Experts of a small language model.
Experts: 64 experts in each of 8 layers, 128 SwiGLU neurons an expert, 2 picks a token, a softmax router.
Below are experts of layer 5 (counted from 0) of a mixture-of-experts language model. Rows are named router (the router's row for the expert), gate (a neuron's input weights, with its number), up (a neuron's input weights, with its number), down (a neuron's output weights, with its number) and show model dimensions 0-191. Each number is 500 + 40 x the weight over its row's rms, rounded and kept within 0 to 999. Numbers have three digits each.
After each expert's rows: a language model's description of what the expert responds to. This comes from a sample of Wikipedia text that the model never trained on.

# expert 25
router:472511474464520517435452484480496461507538506501520466447485530490532492481432489499487448485508548486526509530468517429546434556462577470509494515438511537466488540528454535529563506455460545452511460524527524466522510536519494452471534453569496405410416428532540524486447504548532464524452390559515462499458550445493535524454456513460457441507546480452603464500543505424522495517465472521483492533529478485476516470466453466538468556500526484511468515540421501490484520486530459545442452520580566431460488516454478460446592487436564433509533554512446456509460487457455491475
gate1:459425489465523483442489469546452474478541428467490497502549568511460465528498514454445508490475512517553424543475515516540457522544548540516497561489553509484463492504499553484469503498577513527583594534556525453421504523447440450454396431442522547490490488496576451468516506448457432521420469516523422456468459460490578516475480461494528411542487530506550464471460508440552465536477441477518500545565450492449489496446473497505457449497489488512431558519489483487494506536498499469541473585551548506442504498452512501500524480460513500550449579540554480547486491444529531496
up1:468425538484502499523462494450491526474532511437548507491523498439562484482480543536523490492515496457533548506478551544471540502473488443518521445464485556540582467462429438475468458462508573584410521620560510491449467513502411496463556497486549502617490524492444530537505589547464502466516492405526509485506463510496479520478484434543558493411505494473564447495497380487525506524561475506475491507470545530506462505522518536522534472482504493458494507519546510558516504429498534519541439413515496457498517547504475481519484479482528555483521478471562509467515436582446518545
down1:439537531455505526516479458478554471485543515486533453483459432531466539505485499480454426464453507429517504461475487541469551479546487493491567469523560557486468524523480429488445519420509483586520449499492508479503485542437511547489526484525460468608514516558546511543469443511507484501585473481529539520531532560575472532481581497533550512448519499493558552526472490374468536523507540498490463509498496501441501527480472539557487533511548519458533405455418509518463544521506468453536546549445456554563501563469487494463425497508532477447573528458464515469451463460469441427
What it handles: Scattered word pieces and prepositions, often in species infoboxes with authority and synonym names (Fernandes, ferruginea), plus words like science, engineering, peace.

# expert 17
router:483496528447557470475496524568482521471519424501543418466486481485461440519526493483571528488500541542522473519447509450560476577466550485507497513508482547488510552494471572539574536457468525448528507553509500417533480488517445471506490533556528510489553502468495468458514509573549451539487439493523468529473500518428547531495518510531515470444457461509570467520567496395576568584509412475526458600571478525470552439535460497506456530513531487566507497551539463501541558500503434557517472566556514527404435542461542478498516492509543514496475524551448498470516554469485513475
gate1:515508528463500487553558487444515460512471472517532498530480595547497516437446544570499489517500585497450512534541496503514519561466468428573499565497490537559492512502511543527448454469465531457481569583466524582525549483552495554508486542462498597538493464555535505517442526507472567542472454485509537568500479457525463541545462512393572499491437527486544534456475470497528462478468508409597483510501474496531458539479552510482515499489510560497446468541567452482550483553591534507510504500429488523454469441482501540589557508476432471466504445489520458497449486485482488517
up1:573555527540553526473505473564455513525483476453537444475486520487501484528471443521470464470553524574511514522526494434581539500468466547484550476539557496481482504523503549504503454459397484506471565489576568478489540553470528513478508524563517454485515483516517508511501450426529463428490498486416453547579466491457521535553507439468482481534496464576564501505488553497483417492493535458488532459490514495470432576450576539504500468554545556479442455512530483495508513464460474411555491539446576519524497514489496439516482564492409578477546525506482521474516480595498546443
down1:484530541521496526527426465473453514466527487533441470597525482580538558495490471493525507549536453452557521512559558451490452526524582538500523488537519475513493469468484472492452400505539456499518602487455481470426524572517500479516561494556449601529624521482497511461554543503477486444513509456446512406540500509466455491547535498543493508445541509492548547475452515490504513412474547514488533506489524494567504425533484514540582471518481483527560451492491481498434427514501473497525467584494497525449509553479527523483497498522532470457533583489501504441479471504576529554
What it handles: Word-initial Latinate stems of verbs and nouns, such as cont, ret, def, rep, tr, as in contribution, retains.

# expert 41
router:460476524530541449457477498488489377480507534491515455475473559463499463422487493518521462502512555532514495523471520519495402555470566504509451531483473521470529534576467507516522528484502463556557498505451591478558501550477494434462515468548476471514552458506529491502481506517510435521426463549536431477449517482488538529549383461443548448508497487462557395511525470402537475459525455514458549565499481474442517472473434510528465536498555442484482479512493561514465491534512492542504450520575483449417509536444499522480514539472573533457470532537506471519504429426477453460
gate1:564527477542477434547587495477466445420502501512459448562465480459498479497530465544449464479514474510477539539479498455501504502488582444455528436473499540444442529437506491463510471453517544510528443498516520488473505545543518534521439489396564512459512481517521444511543466507577507472543512561423521492440528484469526394512536537483394468559478533479450549510476608501510515516536566508577521459491424475432459573466478459467496527503487506479483539519518512507500456502453459458527487528441515538493444509529553500464479544477479477481453547441529522519436491518485612488
up1:511492423461511624472442441553563537539553462547505466506473488481556522485479449525533530482528535501551542495498474484479466487445482463552461436507534516481475553545463445603538516510504475517475484496467477545500460516455501445487527535490474409474473561533532546472479443569521441514529458503513498479453491427515520484533551512475502517454471503498552492468555499460528546551498538485460524513527549498535462501487442534512451453499560503520507488589550484515508467500479548649469542443468450431477473447519468441581497442492484554495605476469506502401522515479485478510
down1:489496508500485579498480469501560605559458533504543511429487475455510518503500415492535485491506536510447485468482557533482508512462514513508477493530449521452503561554498502501492517504570473556537579461447473470502533465483534457495518461519516525438506505537466508515527497499468539435505414510523466507446531553574534529433562513466482538485552500544463525456504463477448558535534501546488540481496523484502500556507530504466471480521482519498457449471480496515434453476553564624444529541488402566639499507512489495508504554512499512505344561566472446521474505431518508485
What it handles: Nationality demonyms and their endings, mostly in person headings or lists before an occupation, such as Argentine footballer, Korean actress.

# expert 37
router:427471477548540505392450575527439435449509454532485453451448480529492478480443484504509443482542521521458490469460514522453457548487521465503459462429491553507507574508520569580506531430458514530504468541521552415512479541496496463462559490524494455474474454525550494519504468511490447544446479494516466466486522429423505491498444504490492436496492518536552448535548457419520503544520469499425527529553548550465472459472462419561514489473594464513464478588421494509533543471491501519471476506520523433381474501497545545503540514477579520464499559529517502488485483507519446483
gate1:546550512464482519541454455517465518505466477503518544473457633441549484508486577553499504540461448525520470477511525540477484506480488501569501469509491455451482491447478457495454371469503550496553432505506570452502504466526539517446540542432451525541426492465485448510534586561497544504478456549531453514491539537455498478505403560553504461447448492526484469541425426489557486485484514569522467456513479472535513537503491463563507498519523429553488540452453477494476535558537476500564492508469508581461508438510415495512496580549451483484546485447474522530537482490502445508
up1:493524540538523597538492521502443452411485516536499505526483555506486558564433578501523511521543530555533492487558483594432525518536496516519525488493504451461622431480450498537483454473487507515486456535480501441566635435522515537539506583467490532568495466507519516523530498500487554475469478528492516542421536480408437434505483483519536487434534510508526481506461425502507473393536550505462475502516517544485520506474481504570531474521475521594536445480469455515466544471455487499468463486541492492462508499550526517512470443519473518463508548444538546446509429492522454500
down1:484542528487511522497520458495485531513485476485495527479436564466504519556499541466493496512517513558545478557408526528455606385534566519500506511501528492486493511416541472545446476483500472492589455508461507469567498548380494558482514561397520549538483506504510515471549538493487462524492425498486552504484510475521447518562457426580536435525471469560467559495498497556542516520505536577520540465537432552437499456507550470532497442538420496432527508517492491452475461499517558488438571511526521509471520485593479486472558547509523501486578500460528527475488460523472488483
What it handles: Colours, materials, sizes and units in species or object descriptions, such as reddish, dark, mm, wood, steel.

# expert 34
router:462463490564506477487464515582471449422533491525513449485441506507438443463537443487513545539498527512514507442477436462538513592490530446516520480501518527479465562503490521519506510493526490542467439518460511417462550522449506456441528453501517488443465476504557480425519518491532497490532518515477490493493537453399574532513446527475517511483472450525632491514588521396567520546499414471438509565511494512452541471464463480495550551525593471599483459514462516498546551518482462522498475478488459491405447510456565511524530495518522528484507472502534435554532542475479475512
gate1:505546442535501477483497498532503539484454521533549492516429495546461574469474499451535439492542461475533499569438564540420513517404441449494472452478481492563399534524507487559538502457472455549507453514485484476440535424550510492542582465463434480516572453536476409480489472501519493517480527538576411564521516544503511509466480541511521443454456506517442534543513487488462573461543581509489414476440472481528436496477477526507456496489472529494509442508447473516504545533456487475454495495454548485483539496494421502477532515547527516432512515515428464487470475578545572524
up1:426500523461491550535482473573401536506457500473464518499498457485485442562503502471461506498467526486496454490590511521604474545498504508522532464512493534431488379477540477479484516506439465512527522468500496546526448569525533477436456521423540447477488532506596502516506481459576502461471488473489572596498472476469564545529499492452487534489515397533553463501494534495492439488479467492523609517504424409505513493525476458491500474521560414508471527437516562462468447514519561478509507485531412468495511509501576488496483486479500479542524458446532468512514592510510474481
down1:523593532493552526515525430635448477554459447438508457510452493531545457503481563437537538555440501481571494507518486567568451489460516552545426519554521520455483503427519511458505425470487541481516461468471519567492491459514482422483524528474479491509531513490512510520523499466494514511478457420525461463487522554511499495513526402482542520483506407552448462462498435430412490500527499572508591491522497449503416475510479445508430528468547489519501517505525517477507536445509469467530548532535555450468529552483512515498455425479535490426444448499500500525537500530520493455
What it handles: Spatial or degree words and word starts, such as high, low, out of outflows, Middle, Under, Hard, often in geography infoboxes.

# expert 61
router:429497481479532473410485497475440463465566494538533462439484537500515491476435473524496447504509555493523501461478516442545443566500614484483485547444486541493470556527465546500606546467464510459582490530514515460518496537535473456479536442553522456485452468573539566480495500555531452529472422553502497491491532450485544499483446492457414464483541484474604492494566508373489521515486461526533489533508477471478495499481481496501511508536541479537528503494425529502492554489515463531420506539563504396451492484473529483444574510425566447508512490545491460479458492490466479470
gate1:481489473544436489461511546550465503375469492515493439518476467541421540497495460582527564544465439515541495526509460477508550487492502538493473477420451541536521508462468566521456514552409428470508495585505482451496493548485498478454509474466475496446607612474523495399502528539534464491483486553490471449486472481539586458466511466570456520501505536476492495497504523476569565561510487552525512497527554456480503497534488533500527568504596511436427440489558512500445478506561479521526512477461459525494480485486550536486495511493560570429532509453520521472545535509474465514
up1:515564494554521482460496584537408520425560437472502454495464460516461489488553574582560490537449443529458536455537535452485523515516536473481423464488472534530478486476488484479456532546482504490538506526579475495496530491481527473569545484385390481447582481529494442450496503523580480505527488531519470456492452500502550516506488500532423509515535499561488497450540444510567443520572511503526463516520494451510500535537492485483565524529538518397517487510578529467450482483514498453474529411495520483514478535515457574501482469496510538504468518497523471471629533508439478522
down1:500445547533509527506525524476435519476519394485510549511428485533555480514551461468474482536549563472453513580572484572438418420497531506510509494476514550500551554587489454518529489495502496465481524506527458499464511520570579493441429468484416489534538449506478517552485405553528505473509470530547457536553432498491520459546483520511486524437485471530529527432466481503498487518541485495593561506480495451467551463557481550465503496463561587506584547540543493554518502543448474509474469550564473553522437478511480474496525563448537535499468500474554489525472431510481540513
What it handles: Month names in full dates, especially birth and death dates and table entries, such as 29 August 1931, May 2.

# expert 16
router:480492457512609443401496478532439437500534469575516448423431543463489477503499557496487482514483565503530536503450531492506442611509553472471423588460479537494483568572474519499529478444499476471502528546500520461540488515487461465466537506470456510462498465498528484442483502546494448528453479482511499528497487441447514517502402500480442448502503473520524480540551529400581531509481453450455527543500495464473512479501431522555477519538509472539511508564448487511496554500503472542444434526534477405482503506426475463434557466512571541439487519489506482463503496435429498464
gate2:515502452485453451460558483495524482459469464538465541476512498570481414511510436558518524557408409490512548429548436445556524474495499440459585509473465520562540528482552478512499472466479495549542519507502502497535526490500516420484498464511530480462444463502535487470583415444514492442454530447444532427530467448447525530594509510483499480514549437573504483498558593480516552535556472526444517434540557551511485444518493484467542469515513576516464550471470477504532519499420520427493459521524486566493496541526488517565507504498511571534551505502467472436500497506551522493
up2:532443454503460465492502507477422498470489553481476498503525507508456493518535541446460508422529541452474511467512404522538505519458538498533552523459471419446480557473465460485533582522541525423551399541476508438495576486546512479490539445487478538489457493473542494505502497559523495547545500535544461497532485496502552423472489539415535567487497411519540457519512517495520508537543545444491419524499527490434527469496517511471511412544486416489555505494507493431404483541455521509478444501587480420519506475512536435440452489467548513456495450552489531502559518491579532464
down2:557495464553556472465556541492500509545494502537523458442531559496461511512518453411486473458531541510540407499453501539504486523603524468490444455480583516486497456519432574517497546486551473491441519515582487541403497501544502575543473468566444571486505437485533465486521457510452481541539445446484556460467527518507549493477489458518485537463565444472513506500492471512496448484448499484481479416550426419523551478496479578445474524483461533490573571463515467563475547461519478449454532513502484446482561556493462497521465463471526509467507456484469554445466479504473555450
What it handles: Military branch words and model codes in aviation, naval and rail text, such as Navy, Force, Regiment, USAAF, C-47, -class.

# expert 31
router:467494522496521450448462485538493429459514450509552452439491530541512420504485528488508511513500540520560498537491495495502476593465502538507478512494469549483482577531495520575563480433510459513518499523499552443517470579515536446444484498523552474462505495509486487524478510499483533465433420490529481434483502460508502526533404545463490405504494509472508437531530482432522517520494440455525575453511448495453499473492441413542455543545597420545467520573491491508515565434481524496528473506488521443354478482421535503513512539500551459485509562511465446494516450453442453478
gate1:514475504560516568515511561533479452454464499467545423535499548520516515527404471514480447491478533508441491514539474492435501485553483496518508420511466534502484515472536487555528528504385453483582457540408449519472567572531484477464506541515520502478453422549542471477487539498490473553470512497476533486438511535468518506445449474535483486582523513586505525518507494501533499462534433526492473512527499427476501536533550506518538503516529506480478423459456452415486537591471489511456538503497542522414494486526499567464455509481417637506503543540439572531484474530496518552
up1:457423493469499490461502461578501468457534591423534481582454558473542480536432477502448414508499535530506481479517479514540500525469455488525562486463458523500410475534539558529595536500488473562491538528504404499505542548498528503491478499526518609491489447545461508531490402571500511524539555457485503495420532499522483537457475545431492485534502522459458528490500478515490458501520471454525517479494415584481471493500515509552449484464578511515550427574536508504506546515512480503530497475495512515436440462544431521512516440451467578594522459558521499554504495495529489508
down1:559478516481454550513567493471475542495487425530553435557475525517512447452441469514566509540482552451468472534445497478518466552441499575482457466509482542483477469503488576555525542496539593438447448483481415577461503504609519530508546551497543471558460545497541519509486548494484476534521519504475533457523522482464455473470454488541462512501536527483573456395491476558539459473513513483522531467548577418545512552565557514475468531437503486509521505504509513533590476545517531537550486495478553473496467483469498439522483524486516455600529462502492510457517544575517464567
What it handles: Determiners and possessives before a noun, such as his, her, their, an, 's, the, often before father, wife, death.

# expert 59
router:423483467488567467442473477467435441446532483504503493477458513454467462456442523463464484555521566507527509533491495456514411593482575458485482556482495563522455486558473532522597538471498475517503485545488540432526516562480500465473496500535506497467442447530544549517514527573541459533501479521490493508507505434460553495480389511463464491472478424468576485572514523405521519484495473539497552523535441463458477464464411442547466482475520495511452555548445528499532513512547476530453408575598463482438519511448490507469548482497529508502465517470533473493489526497427523485
gate1:548576640547476413520493491521465517423488509508556502494504516520473460510484504527486589494536490487517480476471462495455517488571522585480509508516558486460547495506556562492511481487445457527511539556570449487541481516456494529454534585474479497497473512524459499448474540534533451600483512553421474512510540474489540536492556528488465464505398472530485451461549557488474501562548521508486547531487523476492489542441436511491450522498569430497506529532508473481430551527505468526460502547536485536454533417535426495589472499571462530503540552509526475462528478549526549576
up1:517521513565502484504453491459521549449447462571585513541449547539532516533508495481498452480585493520434468500517437463484469500392512645487532587568469469505465534514470503464489496514478500534550500442527462425493462558531446561470511468491497491502558489530501522471590515540539457463462522485501463574528495520521535492555418467443482509442477509462497509497512554509466442501475472543534508464425515457509483455483473489502526502500493546558484547598450555534433552500537461468513575471574475492471532480516531506556508425538573461536471465543517503562493508511456515526
down1:465498487530450461488499506543545467520450533540502549506489489484446442434494484441453440474485431445452505520546506491501487501464529502465479505517530466493469532558521502456447457540455449470493511486497486507544520472496485564471449544465502504467472463547541458590521540504521460564519504492476528609427508501529506464526539519489407451478486498485514494485530579552482523512466442532538480486452572571459499501451536460507561468521463501468501467533457541432483509459585465521497487572448410542496581521607447491543541404561573469510474565517557557569506466486522467553
What it handles: Final pieces and heads of words in organization or proper names, such as Wildlife Service, Learning Society, Workers Union, Racing.

# expert 55
router:475531506539537452408537553492530477472510433523573456460492502526425516485505511477494557560517518553513472521468473473516509571499598506495495525451466554456528585536433538575563529459510516526463496488465533461533501515505477483502545492533543515458483487565538475503496509551535494470511459507468524438474477491435506516516431535510526446453484493458571473497547574394578513552491450449434489522497459519428518517457397446513469562531501517535530521585475488488498530452470453532514414550501474487379447509492536442521551510485517472499472555542462479524496491421506513515
gate2:478492489501459542488405396478486529489529477575531457547468531539561514546487507474457476501503521433553534551457501504510537497441484412532500506560510442471517488461439499487441549541500471485465531507516486428465445520519480529539507442463497483596542478472522580557437563486516501481474524472523480518442464497496495446484516503500492539489515446386495495463477562495504559394427531511520546553555515612603487470491479533448463521527549448502473531508519544522502524518432547490490487474517498483483538547484493586464522484435557534496504499558525502491506460499459414452
up2:554447529519522511507567560493440498509521548509502476508508495479531418496460529590566468445403452619490433490464544480536487546585517516462533475532482424573507476474561418478519517412516556480537523499514497478487536495466516467444509437511480470468435555513501499476542450491564547548561513502537436514529508493424493543532521507492522496408548488489567528500561508503523490527532412511487496505489537402480485476466529493505510400493474534545480428424498496528471568505505528504484544479477489456495496529526516397458502507572464484475523480492505505450507469503457560513
down2:457518452460480466467528528451518446499508527503568487532458556401523447514507536598529475503489547512478473511470569533455489527501568495442469467498517527498510475481532494451490500538480499531541475496481557473484523524448430537507435553508547496531522481524507501478502516530494522552522434569452488473537524511455510516473525529480480483463415471546435499477576485442437456517607449505536558488425521455533572487544502465525514434531462514462442439468556549556520543470631606497391453512528489476513510524520506466496504520494479491492480471530530530473585481427456555480
What it handles: Verb stems right after a subject in biographies and company histories, such as took, served, moved, develop(s), gather(ed).

# expert 32
router:449505467461535433428442460556499442460474455537507492505479522496472445441540482490521505509561556514548490554462483491528457525524635466502428535470551599469478525482480564532546535451471493496506501481487566487522520543464480480437518490494545500431446478526486459492512546525552443530529466539478471465439477472455601507491383506479442503503482492480569510504501549388533478530503440524523510549528456525484523519457381457519524548523519447579486514563437498481558519515499510548510483507536466465424500533463524503496589497452517501505479512541495515499485488437492466464
gate1:459500507479501528579579573447504492421520545510483476470494518472499465530460502556483522489450502503471556434569496494515495565497465481545571457528481480539481440492563534481574427459489513540478592507536511470490513475492501500456476513483519480543566401549488541491520485482600496442484489466563487456576542502391464514542519539511526473455451530524477426489509485517518409497516404492524535495454460502526545482499510464495487542505477472502537483424535486464479500493592513414524435468442434514502443471508541431460445485422462457540488464474553480497519464528476525452
up1:435537487491462466486453474542532477477445531554483488555573498553489505472564444525482522557505511510501571525558514495509487440449444539512494588441483474480524447465482442500482441512494498552487609466437560514419493461441511510527499566454517511557510499443421495442455569556533432522503546536477493533476526560467456438549522491433465496512423494448443491431413503563484451453492477529507508510476404497472493573457504582497540486531473452497535468483496497438469478502461517495502530483463481515540556469524567525503458532488456552517456448440531554498530482512507452476
down1:496426517522455498628540535505472485475474530483460512474487551451446478500462508518493539511444491478550550482524479451504495495545516450454506433524481515478434438542541469436511473508535528439534542477549506467548513550524415473536465456475509545542529491592494506486499486433537473435513543442525434518514505452465497492474482539531533526436536467483497430474582533336526525517531456498499533468517490493521548464566557465525473457503528522518547519491545485455562493487542546472482504558413524462429458548490473458452489499488506529518526464593528451561513497515416541482
What it handles: Prepositions and linking words before a noun phrase, mostly of, plus by, from, during, after, among, as in "census of".

# expert 44
router:521467516466574459448543501511437399467517445502494488474450555457486507486459543498489492486473526517517513539494525459529434563453549513411459531480433618503423532531467498552495488500469495457507503563481535477555510544468431521492540498519482467466448487523508453444520502533529444491471454538549506460461501526446535460547392506506508474461516482500511469550549568406525509484480508495525553514494522504468496477487474487548392525457550474500508490502446560476512527522531562502485440562513465380489496500424482485551563463424584447527468539536499491484489476489519474419
gate1:532463480498513505538494490473456554482511523520460441480535526464464508559449575456487475452519425545516502602507588470450536516565490488494495499478497562491458493483509505506484480496480457532496435465459435490475503446543464502473444541450523538500503443494578544465480445570510459494547535576481518432491573526502491477497485563509518516537575508518505589462499511502521603488492483426478515449511482461395473466552521474565459535593439461511561437452450514467496463524577435461476576558518502520487488518591500505508503496473490542540449513513499544500497546424487478437
up1:523479513498447377530473470485493503606507532476526492570557476507515460496519495549549555539510520504495509502522460526563466457524529531542551499487533487463519569511476525419474464570509480469564550493482541509486507543493559510484470513427474515481520445479368512464489587530402548539501463445516537518467493554520418486507516494490472515559511482590471540483575509484511443499557553462472423468481499489502533432526435518480478474453492444551450521539513451529508536508548490556579523465521530537469578483523551458500527500426491555520482521491447556532484513457527562531
down1:514497460488468477515437423523452538459496547441506495508496476445429469552529455554521421435500491493429464526447512446528452408469496505467475481501533551482495526474537508508559481435439546484483498475506542462457524476484509473410442444459514508475488524490438507524497495551510525509497426481561572486518486483513457525504483578461521513491526466419506518462515497390533534527530464520472478538495463479456443554517454617539470517471511485518559488523515500466519460504479456480415546497463535421561568456500517533392498543548500494545592501579522461454502517534455512462
What it handles: Vowel and short syllable pieces inside non-English words and names, such as Bourdon-na-is, U-B-a-hn, Hans-a, Kit-a.